Below are experts of layer 5 (counted from 0) of a mixture-of-experts language model. Rows are named router (the router's row for the expert), down (a neuron's output weights, with its number) and show model dimensions 256-319. Each number is 128 + 32 x the weight over its row's rms, rounded and kept within 0 to 255.
Before each expert's rows: "raises" lists some tokens whose logits its average output raises strongly, later layers aside. This comes from a sample of Wikipedia text that the model never trained on.

# expert 9
raises: "th", "ten", "face"
router [187 148 103 128 157 127  63  96 181 126  72 175 118  73 163  93 203 105 133  83 164 111 164  56 122  91 175  94  59 139 145 199 145  92 124  80 153 121  81  84 197 159 172 169 134 128 137 107 131 184 139 121 137  96  81 129 164 138 170 148 101 160 113 142]
down0 [107 133 145 114 159  82 151 191 112 167 121 122  77  51 136  84 155 181 114 109 106 135  97 145 129  72 168 132 130 184 188 125 173 106  78 178  62 136 179 108 136 175 124 128 140 139 116  58 140  93  76 172 173 171 135 172 136 146 133 104 112  97  93 110]
down1 [110  76 124 130 113 139 148 140 191 132 141  78 159 101 178 148 119 143 151 113 126 187  98 149 139 159 140 133  85 134  67 149 114 136 152  84 106 159 134 186 128 112  91 112 161 104 174 139 128  89 151  67 133  98 162 110 138  91  78 113 215 127  79 139]
down2 [141 149 156 131 160 134 176 139 105 123 105  53  92 117 160 174 108 136 175 123 128  62 146 144 166 135 113 137 109 153  97  79 131  87 137 144 163 140 175 107  78 131 103 179 100 110 139 149 105 125  98 107 185 127 149  47 147 100 137 164 141 145 118  81]
down3 [106 163  98 104 121 172 122  72 177 118 156 107 110 184 136 134 110 118 159 100 100 139 156  72 104 159  83 202  94  88  83 191 117 134 158 163 113 149 139 112 113 137 169 112  59 118  93 190 151  55 107 149 122 147 190 144  89 158 110 177 105 101 118  98]
down4 [179 118 139 101 128 134 151  74  94 127 116  82 172 110 116 103 173  98  79 141 165 125 124 116 111 128  97  95  98 138 153 166 125 121 150 103 114 138 106 122 133 137 127 139  73 163 108 106 118  79 128 108  55 109 105 116  93 105 124 130 145  63 101  91]
down5 [142 124 137 124 101 118 142 133 211  84 150 169 137 141 107 125 131 154  91 116 164 192 158 142 165 139 116 112 112  69 111 101 108 122 162 118  84 193  93 150 106 100 129 131 148 129 188  94 106 158 145 193 136  99 157 105 125 122 105 160 151 150  77  90]
down6 [127 180  98 102 103 168 122 143 124 118  91  72  97  97 148 117 148 177  82 100 159 143 113  42 106 103 176 144 129 102 118 142 158 142 155 162 117 154 157 104 127 111 121 156 117 126  91 144 125 128  68 212 175 111  83 153 164 122 101 154  66 185 111 111]
down7 [147 151 105  87 105 135  90 185 132 181 139 125 162 118  96 130 134  63 132  71 137 120 134  86  57  84 140 126 145 125 164  48  84 105 139 105 116 170 100 105 124 161 107 155 143 119 114 144 140 137  40  99 131  66 100 116  87 153 150 107 163 145 116 151]
down8 [159  99  46  78  64  91 106 141 112  72 101 142 117 161 107 130 103 118  81 141 131  60 104 122 120 118 110  52 131 122  99 150 148 122 167 120 138 147 143 108 152 149 135 142  80 159 139  50 101 162 141 142 113 159  93 142 129 122 119  92  15 182  30  80]
down9 [155 109 146  74 141 153  98 234 120 105  97 125 140 173 158 134 175 188 103 128  90 120  95 109 172 154 142 190 134 122 128 111 135 144 171 178 117 135 114 102  84  69 102  89 159  64 126 165  80 130  38 102  77 192 150 191  96 124 147 147  98 150 114  87]
down10 [ 95  95 150 103 111 122 158 106  94 193 105 115 130 142 137  98 119 164 129 163 194 130 120  84 112 118 141 159  88 146 113 177 116 148 105 191 130 142 110 139  89 121  55 121 107 127  84 132 118 149 117 112 144 104 175  95 117 103 121  96  75 166  89 171]
down11 [111  46 123 137 117 142 126 112 134 135 168 129 186  95  87 126 106  58 158 122  92 118 122  91 143 107 177  44 137 181 155 109 167 148  59 156 184 125 146 123 136 132 111 111 138 118 185 195 136 140  87 117 154 205 145  68 155  97 131 143 127 148  53 184]
down12 [158  92  66 169 126 111  83 110 128 109 171 146  85 145 135 147 135  81 151 136 119 114 123 165 122 111  75 118 107 170 121  81 138 141 152 127 140 132 115 120  99 109 132  47 127 120 138 133 171  86 131 108 121  76 132 142  90  92 184 141 149 156 148 151]
down13 [ 88  65 125 129 127 135 119 142 153 150  99 188 160 119 107 121 111 113 150 132 152 147  75  77 130 111 150 112  90 155 108 174  78  88 139  69  83 136 182  87 149 157 120 169  86 183 162 146 138 162 176 180 153 124  91 119 140 108  56 155 140 127 124 119]
down14 [159 101 107  87 160  92 142 135 111 121 124  62 121 159 111  98 143 107 147  75 134 197 138 133 162 131  90 115 160 144 147 112 111 144 190  90 158 133 129 154 122  78 122 146 148 139  51 131 102 108 141 117 132  70  84 158 122 110 112  91 122 120 142 132]
down15 [116 161  96 133  79 109 148 103  90 102  91 131 130 179 100 128 103 190 139 150 144 145  92 128 164 131 150 127 143 159 143 181 129  55 175 210 134 118 169 138 128 109 120 160 157 110 167 171  93 123 126 119 148  85 143 116 146 149  97 134 134 142 167 135]
down16 [102 117 207  99  78  74  57 166 179 128 105 158 148  96 121  99 176 168 109 130 120 171 135 164 152 118 148 140 161 129 161 113 147 124 141 112 133 154 152 130 151 149  34 105  86 140 124 108  88 117 102 127 129 116 146 151  78 115 171 112  67 125 112 122]
down17 [152 121 136  76 140  86 170  60 110 110 110 131  92 136 115 127 109 138 125 174 136  82 131 140 170  89 157 127 162 155 148  69  89 115 141 121 160 139 172 119 126 126 186 139  43 155 140 123 100 174 129  74 103 124  67 146 158 152  65  78 121 115 188 115]
down18 [134 122 154 182 109 172 128 115 223 122 145 139 143 121 124 168 148 166 163 127 148 111 146 129 147 110  92 146 106 114 185 113 125 147 146  91 152  94 124 107 171 151 101 122  62 128  84 175 114  87 101 138 161 129 113 151 109  99 114 113 173 134 140 245]
down19 [ 68 133 120 156 119 174 143 116 118 157 173 159  99  85 146 182 118 119 109 117 107  64  97 146  92 127 113 120 128 122 121 136 125 129 167 135 102 104 151 164 158 124 138 172 162 101  94 164 148 186  66 104 108 144 149 180 155 178 116 129 114 129 105 124]
down20 [ 68  90 152 143  76  92  95 108 147 114 149 143  81 101 126 168 142 118  59 130 178 107 122 183 137  80 131 114 101 140 117  87 160 119 107  81  95  74 133 148 109 152 189 109  87 119 118 131 137 164  91 117 110 103 151 122 168 151 112 158 140  85 112 132]
down21 [ 89 171 120 135 154 154 131 164 100 195 163 128 133  79 139 115 162 111  94 118 127 153 202 129 126 186 232 153 119 183 116 147 117 131 145 153 104 147 114 206 123  77 153  87 122 131 108 143 126 116 100 149  78 154 178 148 143 167  99 145  97 133 148  73]
down22 [152 134 178  85 136  65 158 159 108 143 120 145  74  38 149 147 198 133  82  80 146  91  86 145  54 177 154 101 149 135  90 135 110 123 151 163 134 120 114  59 131 140 123  99 166  99 129 119  87 113 110 166 131 100 140 129 122 187  93  74 141 109 140  75]
down23 [134 129 197 143 102 151 115  96 108 129 173 118 126 139 102 130 120 106 139 204 101  98  89  98  78 120  96 113 201 160 201  32 118 130 110 121 173  88 139 101 133 115 142 153  85  98 165 102 129 150 118 159 136 161  74 111 146 168 168 181 150 112 116 129]
down24 [106  97  96 182 125 142 155 137 135  98 145 153 168 168 145 137 152 128 131  91 135 145 124 218 190 139 146 160 133 113 157  36 126 132  97 158 102  73 116 119 147 134 115 103 181 139 104  73 131  57 142 154 107 170  96 162  90 101 138 104 155  98 158  57]
down25 [158 129  74 102  92 119 125 180 149  59  77 135  70 162  93 150 146 131 153 166 124 112 135 106  85 149 148  91 102 132  91 166 108 129 115  93 123  99 122 185 106 102 142 151 101 114 100 105 120 138 100 107  75 164 118 109 129 149 130 193 126 141 132 147]
down26 [129 122  87 110 119 161 120 119 122 140 140 127 121 178 138 127 134 110 166 143 133 153  91 205 189 185 146 131  82 155  82 113 174 146  95 102 152  95 156 152  90 100 147 184 175 114 183 148 132  87 137  81  99 124 137 132  70 188 122 198 137 160  87 172]
down27 [134  78 139 114 161 144 105 127 178 165 156 137  64 143 112 103 160 119 127 198 142 127  87 136 189 155 134 152 169 108 101 139 106 132 155 109 162 134  65 158 145 167 141 120 125 121 147 121  99 188  83 133  71  69  77 135 112  94 139 138 185 147 135  85]
down28 [127  96 135 118  85 131 169  44 132  80 175 152 153 126 113  87  88 178 100 150 117  88 176 134  87 149 192 123 140 129 134 104  97 138 175  86  98 169  98 145 132 134 138 176 112  90 148 164 130  80 155 156 169  99  92  98 132 169 100 122 169 126 134 112]
down29 [133 150 107 108 116 104 130 187 160 109 114 108 138 152 144 155 137 105 127  94 147 140 104 107 152 116 153 126 114 154 169 116 138 136 123  89 146 133  80  56 194 149 104  91 105 105  51 182 166 140  98 143 165 110 156 122 156 124  94 108 102  88 119 101]
down30 [106  76 169 110 124 185 136  86 109 132 142 167 169  99 161 107 107 134 136 218 158 156 128 203 121 142 113 195 143 161 123 130 102 146  64  87 110 110 149  71  93 171 115  86 109  89 124 121 129 148 121 140 102 103 128 104 155  60 138 135 114  88 103 137]
down31 [120 143 133 145 139 123 182 169 123 140 136 148 165  60 136 159 139  89  80 170 120 180 121 160 151 145 161  69 148 130 154 158 161  80 160 132 183 158 169 143 132 124 157 156 148  99 140 126 112 146 147  48 155 123 103  13 137 158 203 106  91  92 150 129]
down32 [154 171 116 116 118 115 149 121 131 118 107 126 128 153 134 149 210 164 134 131  90  98  79 128 125 138 157 127 129 150  97 127  99 129 111  70 118 119 143  74 145 105 112 145 121 129 131 165 160 138  87  94  73  78 120 127 170 131 118 189 161 158 119 126]
down33 [102 184 134 130 127 159 130  86 103 179 119 114  86 111 122 149 158 104 148 163 161 128 144 146 162  85 169 139  88 137 150 195  76  82 108 115 164 187 168 107 147 115 133  96 149  95 166 158 175 101 149  53 160 100 122 158 118 141 118 171 156 118  42 115]
down34 [170 144 115 119 113 128 168  57 132 139 146 144 153 132  90 155 171  80 108 122  46 117 175 111 131 176  99 149 129 106 126  94 143 119 109 132 130  60 118 186  93  76 134 121 142 143 109  58  63 119 102 186 112 156 155 181  71 122 162 102 111  97 139 109]

# expert 10
raises: " of", " with", " from", " to", " in", " on"
router [148  62 163  95 139 165  63  84 150  75  62 152 143  88  54 140 167 132 126 117 125 120 167 166 109 167  90  91 155 168 132 160 121 103  74  71 175 140 154  73 174 124 165 128  82 165 158 127 116 121 164 104 162 164 179 145 109 117 136 130 130  87 136 140]
down0 [127 133 116 160 152 151 171 193 122  85 122  69 134 138 185 131 111 174 147 123 154 114 140 101 141 117 153 137 126  83 149 182 100  18 145  84 120 149 142 153 113 100 120 152 172 125 184 136 113 178  95 108  95 144 173 130  73 107 129  93 133 149 184 130]
down1 [157  91 113  82 107 129 186 130 153 136  83  79 151 108  91 125 112 119 100  91 156  48 224 147  98  95 143 107 145  57  77 130  82 180 167 113 124 170  97 132 109 151 166 198 113 149 162 115  59 153 107 102 176 137 150 139 117 123  95  77  76 121 138 130]
down2 [129 133 145 132 159 140 137  97 173  76 169 115 158 130 172 172 130 154 183  75 190 127 161  99 153 133  99 172 155 114 141 142 110 100 167 131 148 156 169  60 132 184 125  72 160  87  50  93 150 178 104  81 115 137 155 116 110  61 145 141 127 107 151  99]
down3 [ 98 129 125 145 112 177 148 161 165  80  75  92 141 139 159 138 146 131 153 144 147 125 151  72 101  87 127 112  79 116 147 136 153  99  88 125 121 145 145 103 115 180 178 106 167  97 172 125 116 149 119 121 119 141 160  42 160  89  79 148 140 115 138 128]
down4 [189 136 155 118 145 133 154 124 119 166 152 141 112 133 131 104 153 183 102 135 130 114 162 116 107 153  76 119  76 200 124  96 159 116  93 117 145 132 128 157 146 147 154 112 131 136 145 199 170 126  44 153  49 181 156 127  99 117  80  67 194 134 155 104]
down5 [130 153  62 158 127 191 129 145 139 125 149 152 159 125 126 146  53 133  76 148  92 148  87 171 144 110 174 117 136 151 139 107  90 122 132 106 115 105 147 116 166 157 153 173 127 108 138 116  72 129 140 145  71  91  99 164 151 134 117 125 125 146 128 128]
down6 [119 132  89  86 111 147 142 143 108  81 161 142 123 136 174 104  85 112 167 137 134  92 178 153  85 130 107 109 137 192 156 101 141 141  87 104 180 120 128 152 128 180 124 147 147 106 173 123  90 160 107 130 116 123 147  79 169 173 192 115 105 118 136  85]
down7 [148 116 132 149 102 179 115 146 129  99 149 132 143 163 126 166  97 128 181  93 142 135 137 141 112 178 164  89 165 168 140 160 116 101 151 139 102 140 105  93  98 110 116 171  98 102  81 109 127 107 161 146 106 159 108 154 106 108 112 109 115  77 144 106]
down8 [160 112 121 129  82  89 100 134 103 116 110 148 133  99 118 153 171 106 131 101  64 126 145 118 100 126  65 155 141 200 133 111 116 150 151 122 188 107 142 139  65 166 110  85  70 163 138 125 189 177 146  59 122  86 131 128 155 200 148 152 133 149  75 158]
down9 [109 168 107  48 118 164 178  56 137 166 163  96 118 203 182 120 211 108 192 135 174 145 134 123 135 180 114 224  92 121  89 137 108 118 163 178 168 129 156 175  93  97 125 152 135 134 141 130 173 135 121 134  90 140 158  87 109 163 150 220 106  85 115 212]
down10 [155 155 199 126 171 148 154 111 110 143 143 142 131 146 109 133 148 148 136 165 102  91 128 118  89 132 117  98 119 219 157  93  89 139 193  92  95  96 127 136  55 137 112 151 153  86 129 119 125 104 162 157 141 191 166 137 105  49 137 105 110 128 104 133]
down11 [147  55 121 160 164 101 122  75 112 141 100 115  96 130 155 108 111 153 126 145 136 159 102 159 171 202 149 114  75 143 126 121 125 124 136 108 123 133  92 103 130 112 142 106 152  62  82 129 124 130 151 177 121  79 143  44  88 154 169 203 122  98 159 125]
down12 [162 122 133 136 165 130 127 150 122 166  67 102 203 126 142 119 116 176  58 169 147  82 130 144 148 102  67  75 118 128  65 133 129  88 127 192 106 102  62 193  95  98 125 133 113  99 159 134 156  90 131 134  41 146 121 105 145 163  35 123 101 121  90  70]
down13 [162 117 151 146 158 186 127 134 152 126  97 102 132 128  90 122 147 107 164 165 102  95 165 179 121 136 120  88 100 129 137 143 154  84 111 121 129 131 146 105 125 110 155 137 103 135 158 108 106  49 139 134 145 124 168  97  97 138 146 137 117 118  88 125]
down14 [102 112 120 153 114 115 147 117 114 107 155 107  87 105  92 130 124 134  95 136 127 125 135 150 152 134 156  77 130 190 122 178 106 127 163  50 186 157 157 142 114  59 118 176 131 119  99  92 161 117 141 159 116 167 123 102 105 101 138 134  86 121 167 122]
down15 [ 85 125 113 124 113  92 115 167 127 202 159 150 142 138 181 137 157 152 128 113 157 149 150 151 122 120 134 159 179 157  94 146 133 125 101 110 151 120 100 132 190 146 190 140 167 146  96 110 120 121 178 163 113 120 165 128 110 121 100 144  85  89 140 100]
down16 [184 117  64 117 138 106  55 159 115 147  92  89  70 128 103 163  90 110  81 126  90 120 150 123 152 156 126  99 139 119 153 175 127 131 130 101 100  99 147 157 153 136 132 141 110 156 147 132 116 138 130 158  55 144 134 210 108 114 141 141  50 166 118 126]
down17 [142 102 155 125  47 138 148  87 135 119 130 100 135 136 171 118 101  96  94 139 126 154 148 137  88 144 126  98 155 118 140 143 123  73 119 145  86 114 140 186  95 104 211 159 148 112 115 125  58 168  98 167 128  98 113 149 176  90 114 108 127  95 154  95]
down18 [111 115 133  81 154 171  80 161 159 102  67 123 176 109  98 159 136 150 121 132 128 120 103  99 125 159  58 157 139  62 179 101  99  91  89 114 139 137 174 101  96 165 122 153 176 164 157 151 173 104 105 138 159 141 183 170 129 136 160 116 142  60 145 134]
down19 [114 168 159 141 145 108 158 158 109 107 150 161  98 107 207  75  53  98 161  80 100  81 149  99 100 130 106 131  67 153 120  64  82 117 171  72 133 117 112 148  93 102 111 173 168 115 134 107 174 158  80  78 123  62 111  93 123 161 130  84 158  51 158  94]
down20 [101 111 156 133 152 125 131 131 143 159 119 133 143 134 167 138 146  86 138 127 131 158 125 137 126 153 115 115  86 125 103  85 135 170 134  94 140 130  89 167 123 111 148 112 165 133 202  49 179 116 128 140  75  85 121 120 140 104  87 173 170 114 167 145]
down21 [145 105  98  92 115 128 169 103  71 141 164 131 140  56 179 131 174 164 121  60 120 128 154 163  79 223 113 150 106 101 119 142  89  86 160 121 107  91 165 165 151 137 118 111 168 144 112 155  77  95 150 155 167 113 131 102 106 117  99 115 113 155 122 142]
down22 [126 141 113 113 165 155 143 109 113 163 101  75 120  92 144 123 136 131  94 142 192  92 122  64 116 103 112 203 134 130 121 110 176 166 126 211  78 148 139 125 132 129 118 114  72 164  87 154 118 126 192  60 160 102 132 113 207 187  96 123 125 105 135 153]
down23 [101  80 140 172  99 183 139 166  80 112 115 157 132 132  96 100 108 130 115 164 108 101 143  81 150 104  77 135 179  55 167 124 169 115  67  89 158 104  56 152 109  78 128 200 177 166 153  75  71 112 172 166 106  92 102 110 164 134 138 102  93 166 169 145]
down24 [117 143 114 149 125  87 113 101 105 220 167 151 118 142 104 159 143 131 199 159 112 139 139 136  61 118 110 144 101 120  71 114 146  99 104  94 152 130 126 117 185 105 135 118 169  91 111 135  94 114  56 121 190 112 135 108 153 155 113  77  83  72  72 122]
down25 [139  90 106 135  91 123 151 158 122  83 136 109 110 126 146 146 128 101  92 107 158  63 121 132 139 135 136 126  74 128 173 150 184 116 154 139  94 131 117 117 144 119 167  95 112 198 173  90 126 164  59 150 143 140  97 122 174  84  90 130 162 140 154 141]
down26 [137  95 255 129 129 130 144 127 136 134 140 187  84 119 142 116 110 109 112 114 145 134 167 172 110 148 121 116 104 137 180 156 133  70 134 186 107 160 116 173  69 126 131 182 134 168 142  86 103  84 121 150 133 154 153 117 133 121 151 127  74 144 101 105]
down27 [ 76 111 108 136 137 150 108 139  91 121 132 168 167 122 188  89  86 155  93 140 109 126 103 140 140 169  90 117  82 150 105 113 125 126 167 135 143 105 144 137 120  92 110 121 115 191 130 163 105 150 104 130 146  88 108  85 142 155 125 144 153 156 196  93]
down28 [180  87 127 167 121 126 173 167 165 147 156 113 132  81 129 131 118 120 116 102 132 149 124 109 147 235  63 105 159 141  81 129 117  82 144  64 110 154 141 145  89 144 104 180 129 147 121 102 114 136 133 161  80 110 142 118 124 125  97 129 101 111 181 103]
down29 [ 92 158 114 110 100 137 186 122 145  96 115 140 169  91 176  97  86 104  84 181 127 158 125 135 127 109 128 166 112 135  79 128 138  96 135 139 140 134 122 134 118 131  88 177 124 101 114  81 113  84  98  88 168 106  97  95 130 117  88 120  88 133 110 141]
down30 [144 149 159  98 179 184 105 136 138 117 100 121 164 130 122 136 113  97 111 140 136  81 175 135 130 127 187 115 132 145 154 162 126 153  82 127  94 134 132 166 136  74 138 105  92 100  57 128  85 165 100  36  81 107 128 140  47 169 158 111 206 139 129 111]
down31 [133 193 159 141 112 134  97 149 110 157 101 140 147 131 162 169  86 129 123 153 185 147 121 118 112 109 112 116 121 156 150  74 138  59 123 139 121 108 107  85 184 157 195 117 146 101 141  91 130 161 148 100 152 108 139 156 132 167 150 133 124 143 110  64]
down32 [149 134 143 114 185  52 145 153 110 128 129 145 162 145 156 115 143 135 165 108 179 129  98 133  37 187 151 181 114 141 188 134 155 114  86 131  80 101 176 165 121 157 119  87 135 119  96 133 191 128  66  98 132 164 128 159 147 171  88 107 167 121 112 118]
down33 [143  81 105  32  84 123 137 123 104 141 123  49 113 113 169 149  89 136 156 127 221 140  92  82 148 115 158 140 170  55  73 152 167 171  96 121 124 108 134 129 135 151  94 114 124 119 111  76 129 129  91 133 126  92 102 124 114 139 131 110 106 125  83 127]
down34 [125 106 117 158 139  63 143 170 153 159  85 147 166  92 108  76 150  98 145  93  95 174 164 152 134 113  94 164  85 156 109 159 122  97 112 102 132 213 132 140 170 191 131 153 122 109 142 100  81 180 162 129 155 171 127  61 197 133 119 146 144 151 141 110]

# expert 5
raises: " either", " the", " various", " pred"
router [ 47 103  86 104 120  33 123 135 112 130 138  66  88 150 112  73 140 130 132 114 120 145 183 147 142 169 161 137 145 143 119  70  98 145 101  98 157 161  85 101 146 168  81 154 139 156 107 154 146  83  77 111 164 172 119 110 104  76 102 122 108  95 168 182]
down0 [112 126 108 156 127 155 107 116  33 171 167 165 123  86 107 183 144 191  81 122 103 113 126 135  91 114 139 126 129 141 115 128 148 147 141  88 149 131 101  88 120 157 111  91  95 182 143  80 102 138 181 172 127 113 121 143  89  88 118 114 129 140 145 181]
down1 [123 115  68 121  35 161 112 120 204 116 119 145 158  77 146 112 121  98 161 104 157 173 120 118  68 165 111 177 113  85 176  89 143 149 108 153 181  93 162 105 135 114 136 104 140 152  95 156 103 158 109  67 125  67 180  90  99 142 150 101 161 153 123 111]
down2 [105  89  65 174 130 142 139  94 156 131 110  88 106 153 143 150 130 151 143 112 138 117 121 113  60 107  98 236 140  93 131 150 165 133 139  75 103 150 153 154 141 111 101  70 111 214  96 179 145 130 138 126 134 107 161 163 177 129 143  58  88 135 144  95]
down3 [ 99 109 119 144 157 115 151 150 155 152 140 177 129  90 129 130 124 114 146 165 133 161  66 159 156  93  65 156 130  95 108 155 102  77 158 155  69 161 155 140 139 165 195 136  81 127 112 111 111 177 108 167  51  74 158 164 170 126 140 122 110  97 115 121]
down4 [134  83  85 132  72 134 117 110  96  89 142 172 118  71  71 192 124 169 108 107 158 125 136  87 177 122 128 142 134 151 122 129 124 167 144 128 134  85 158 129 133 196 104 104 114 101  86 127 179 129  78 159 123 115 150  52 145  94 162  85 123 152 105 108]
down5 [106  97 106 139 135 135  98  99 188 110 120 103  69 141  74 150 127 118  43 138  70 184 146 120 143 187 121  78 157 100 146 184  92 111 127 110  82 130 147 187 151 142 140 118  77 116 123 120 100 138 185 159 133 114  93 135 158 156  68 113 123 128 146 133]
down6 [ 87 138  95 174 141 149 165 139 139 112  73 152 163 114 152 126 143 121 150 120  64 100 114 156  76  96  71 120 134 151 168 115 135  74 130 121  64  86 131 104 168 151  99 131  99 160 118 121  49 133 129 134 171  95 126 165 112 177 115  91 147 130 151 109]
down7 [130 114 160 146 140 162 125 125 105 145 142 113 119 139 132  91 159 121 121  61 170 133  50 132 106 158 110 154 169 200  85 105 111 185 182 137 189 117 119 194 123 128 115 147  82 114 129 174  94 114  93 122  44 140 147  97 105 113 155  97  69  93  73 108]
down8 [143 124 110 198 171 110 188  91 110 125 141 142 127 111 131 103 112  93 122 114  87 143 144 149 158 224 174 193  91 183 129  90 164 132 144 138 154  81 126 139  87 109 158 108  80 167 190 196 110  82 110 119 163 109 101 119 109 114 193 125 194 157 174 132]
down9 [ 19 113 131 135 156 102 110 124  96 169 136  99  72 171 130 100 119 139 135 162 169 115 130 139 146 151 154 140 136 101 114 160 124 145 132 114 131 150 179 166 137  96 214  96  92 107 168 133  93 139 120 109  81  51 155 117 166 142 159 141 127 121 104 101]
down10 [101 123 129 108 117 142  67 142 141  77 142 130 139 123 115 118 108 104 110 138 161 154 195 128 102 147 137 153 151  95 110 186 102  97 154  95 111 144 127 185 148 150 182 126 144 145 138 117 149 114  64  91 139 155 140 100  88 104 126 105 159 177 161  89]
down11 [156 168  60 156 150  47 143 207  94 150 126  66 112 181 133 127 159 129 210  81  78  89 116 147  99 148 138  96 153  76 147 186 130 117 167 150 157 152 131 107 142 106 193 140  77 144  85 150 123 133 116 156 162 119  99 136 126 154 138 123 164 125 107 123]
down12 [130 194 122 115 118  81 151 170 147 110 143 119 173 142 113 144 135 152 141 126  56 181 133 134 114 101  83  65 116 106 133 127 175 113 123 110  91  88 184 159 106 120  88 128 154 168 107  99 163 125 103  95 149 122 164 126 107  68 122  71  97 132 149 126]
down13 [170 117 144  57 119 197 103 156 151 178 171 196 147 215  79 139  87 120 176  83 103  77 185 144 146 150 119 162 145 104 161 137 160 134  96 165 113 143 106 133 161 126 131  99 143  89 153 159 107 160  99 177 170  86 138  26 105 148  86  83  97 138 113  87]
down14 [186 137 122 116 146 156 145 135 124  80  61 112 221 109 102 151  94  98 184 136 155 139 196 142 188 143 107 172 126 151 131 110 101 142  93 105 125 152  77 108 102 163 214 175  92 140 170 155 131 159 131  91  83  71 128 126 177 131 148 148 126 163 141 132]
down15 [110 134 149 118 151 151  73 108 131 125 117 164 124 101 189 132 148 143  98  80 124 159 110  91 113  98 198 151 134 167 172 126 129 133  87 166  99 141 207 140 131  59  87 147 109  60 120  58 158 141 112 123 127 151 163 122  63 144 139 106 131  94 128 105]
down16 [142 163 162 199 180 198 138 127 122 177 121  88 137 172  77 115 113 126 115 148 181 183 154 122 172 142 155 156  63 124 154 120 132 106  99 209 119 115 111 138 117 145 166 140 145 150 150 151 103 107  89  86 146 199 128 136 151 144 118 120 160 162 167 147]
down17 [125 145  66 114 109  95 151 174 105 106 149 103 147 168  67 186 136 123 153  96 178 105 118 170  48  88 172 119 120 127 148 108 121 121 114 159  80 109  80 159 111 154 104 163 144 130 106 118 189  84 144 181 119 145 118 132 154 175 139 166 123 154  91 132]
down18 [ 86 134  57 128 132 142 119  47 151 137 132  92 140 138 125 105  85 141 166  92 156 168  93 112 148  66 137 157  95 115 122  99 161 172 122 102 125 132 189 151 141 158 147 157 108 210 129  74  79 115 155  79 107  96 113 129  58  84 131 152  75 190 117 146]
down19 [106 150 150  99 111  83 157 136 121 119 132  70 195 148 110 135 192 143 161  86 149 161 170 101 140 140 145 100 118 190  94 123 133 164  76  66  83 153 176 112  75 192 153 172  57 107 163 140 138 148 148 104 119 140 130 168 102 175  88 151 114 137 138 131]
down20 [125 121 171 164 117 162 116 103 119 157 142 116 107  86  73 151 136 153 135 118 136 155  88 155 165 142 131  90  98 129 168 139  82 132 124 145  78 124 180 139 126  96 152  95  95 183 158 118 115 121 101 177  62 145 118  92  95  80 109  57 114 106 135 122]
down21 [204 124 144  81  65 164 125 184  35  71 142  89 181 145 125 103 104 156 111 111 135 120 141  65 115 108 108 106  98 147 142 135 131  82 232 177  97 155 152 171 151 146 146 158 126 171 139 110 142 150 168  98 129  78 166 159  84 121 159 114  97 147  74 109]
down22 [182 165 111 116  90 105 130 154  77 165 139  83 118 132 108  89 166  90 140 114 120 151 161 120 116 114 145  81 138 163 131  98  99 134 145  73 123 110 138  85  82 129 147 142  95 110  97 121 146 142 109 163 127 119 106 141 144 147 145 180 180  82  78 119]
down23 [ 63  36 168 189 161 146  95 153 150 135 160  95 141 146 121 122 104 132 161 107 153  92 111 126 182 162 142  84  70 123  96 109 110 113 150 130 115 132 138 183 131 126 151  87 115 162 112 109 167 133 138 190 153 144  96 135 140 154 185 184 143 123 140 103]
down24 [165 101 116 115 106  60 135 125 119 146 134 115 162 119 132  93 255  98 108 153 140 200  61 185 158 137 155 144 119 131 164 107 151 195 136 144 162 166 148 115 152 132  57  83 152 113 118 108 110 131 139  99  86 176 115 165 125 153 131 110 134 115  93 122]
down25 [141 113  82 111  84 177 160 161  68  61 146 160  58 150 176 119 145 157 153 105 167 102 120 113 111 161 131 126 151 113 137 157  83 110 137 168 128 128 139  86 170 194 113  75  97 119  57 153 117  99 129 142 138 138 153 137 135 136 154 148 113  98 125 155]
down26 [158 135 125  59 126 207 138 139 113 170 169 158 114 146 107 102 179 136  68  87  64 147 212 114 137  96 142 108 140 121 107 136 122 134 156 149 105  94 121  83  90 102 143  78 177 166 102 145 112 148 109 132 172 190 129 108 128 109 112 168 130  90  88 183]
down27 [147 155 127  90 150 150 180 124 180 158  78  74 149  76  94 105 128 117 132 153 104 217 105 145  83 187  86 142 157  79 145 167 102  86 122 174 137  90 148 120 168 119 121 107 125 130 129 162 101  67 147  80  96  71 126 136 142 199 140 132 124  86 131 132]
down28 [154 146 179 139  72 136 142 161 150 126  96 137  87 167 136  86 175 163  89  77 137 111  97 117 120 119 152 110 112  98 166 119 151 173  95 141 109 115 119 139 105 140 132 166  98 110 133 188  73 142 134 152 169 169  67 106 150 139 167 120 169 102 130 131]
down29 [123 168 105 126  94 102  86 130 168 146 162 115  96  94 127 101 142 113 114 136 148 170 107 173 108  50  78 106 183  79 124 157  87 159 128 168 171 106 154 153 159 118 111 152 141 136  91 139  97 114 153 153  84 198 138 119 123 121 131  64 180 135 148 126]
down30 [ 95 147  76 115 102 112 116 142 178 149  66 123 126  96 146 122 110  86 132 109 102 150 236 123 101  82  62 128  99 124 101 137  97 136  84 166  76 162 209 169 166 157 103 222 111 167 160 107  83 113 117 149 130 147 158 139 111 201 122  82 156 104  90 134]
down31 [133 126  89 132 144 127  85 188 111  86 101 122  98 129  62 103 102 166 143 127 140 126 113 128 153 142 107 148 135  94  58 115  82  87  76 138 126 175 135 157 159  85 110  88 106  56 111  84 131 116 104 107 144 163 148 148 174 146 106 117 136 150 137  95]
down32 [ 99 127  84 164 172  98 127 153 104 121 126  97 104 172 126 193 106 108 107 141 154 174 131 132 151 115 123 179 172  93 106  87  77  71 134 100 134 119 117 182 106 113  87 141 157 169 132 174 160  94  86 115 107 104 137 108 150 139 153 108 126  98 144 120]
down33 [ 95 134 118 152 142 118  79 186  75 116 152 136 140 107 129 117 120 141 129 109  95  90 126 169  67 112  83 141 118 133 120  48 143 114 134 100  75 135 176 149 131 116 118  94 129  75 170 126 150 148 119 218  60 105  91 155  87  98 103 127 115 118 107 164]
down34 [137 102 146 133 162 101 143 114 174 192 146 148 174 114 137 154  96  94 122 133 121  67  40  97 115 154 105 145 131 185 170 142 135 110 107  91 104 112 172 138 149 107 151 121 174  90 166  91 145 105  99 162 148  46  91 146 123 105 111 188 119 142 172  93]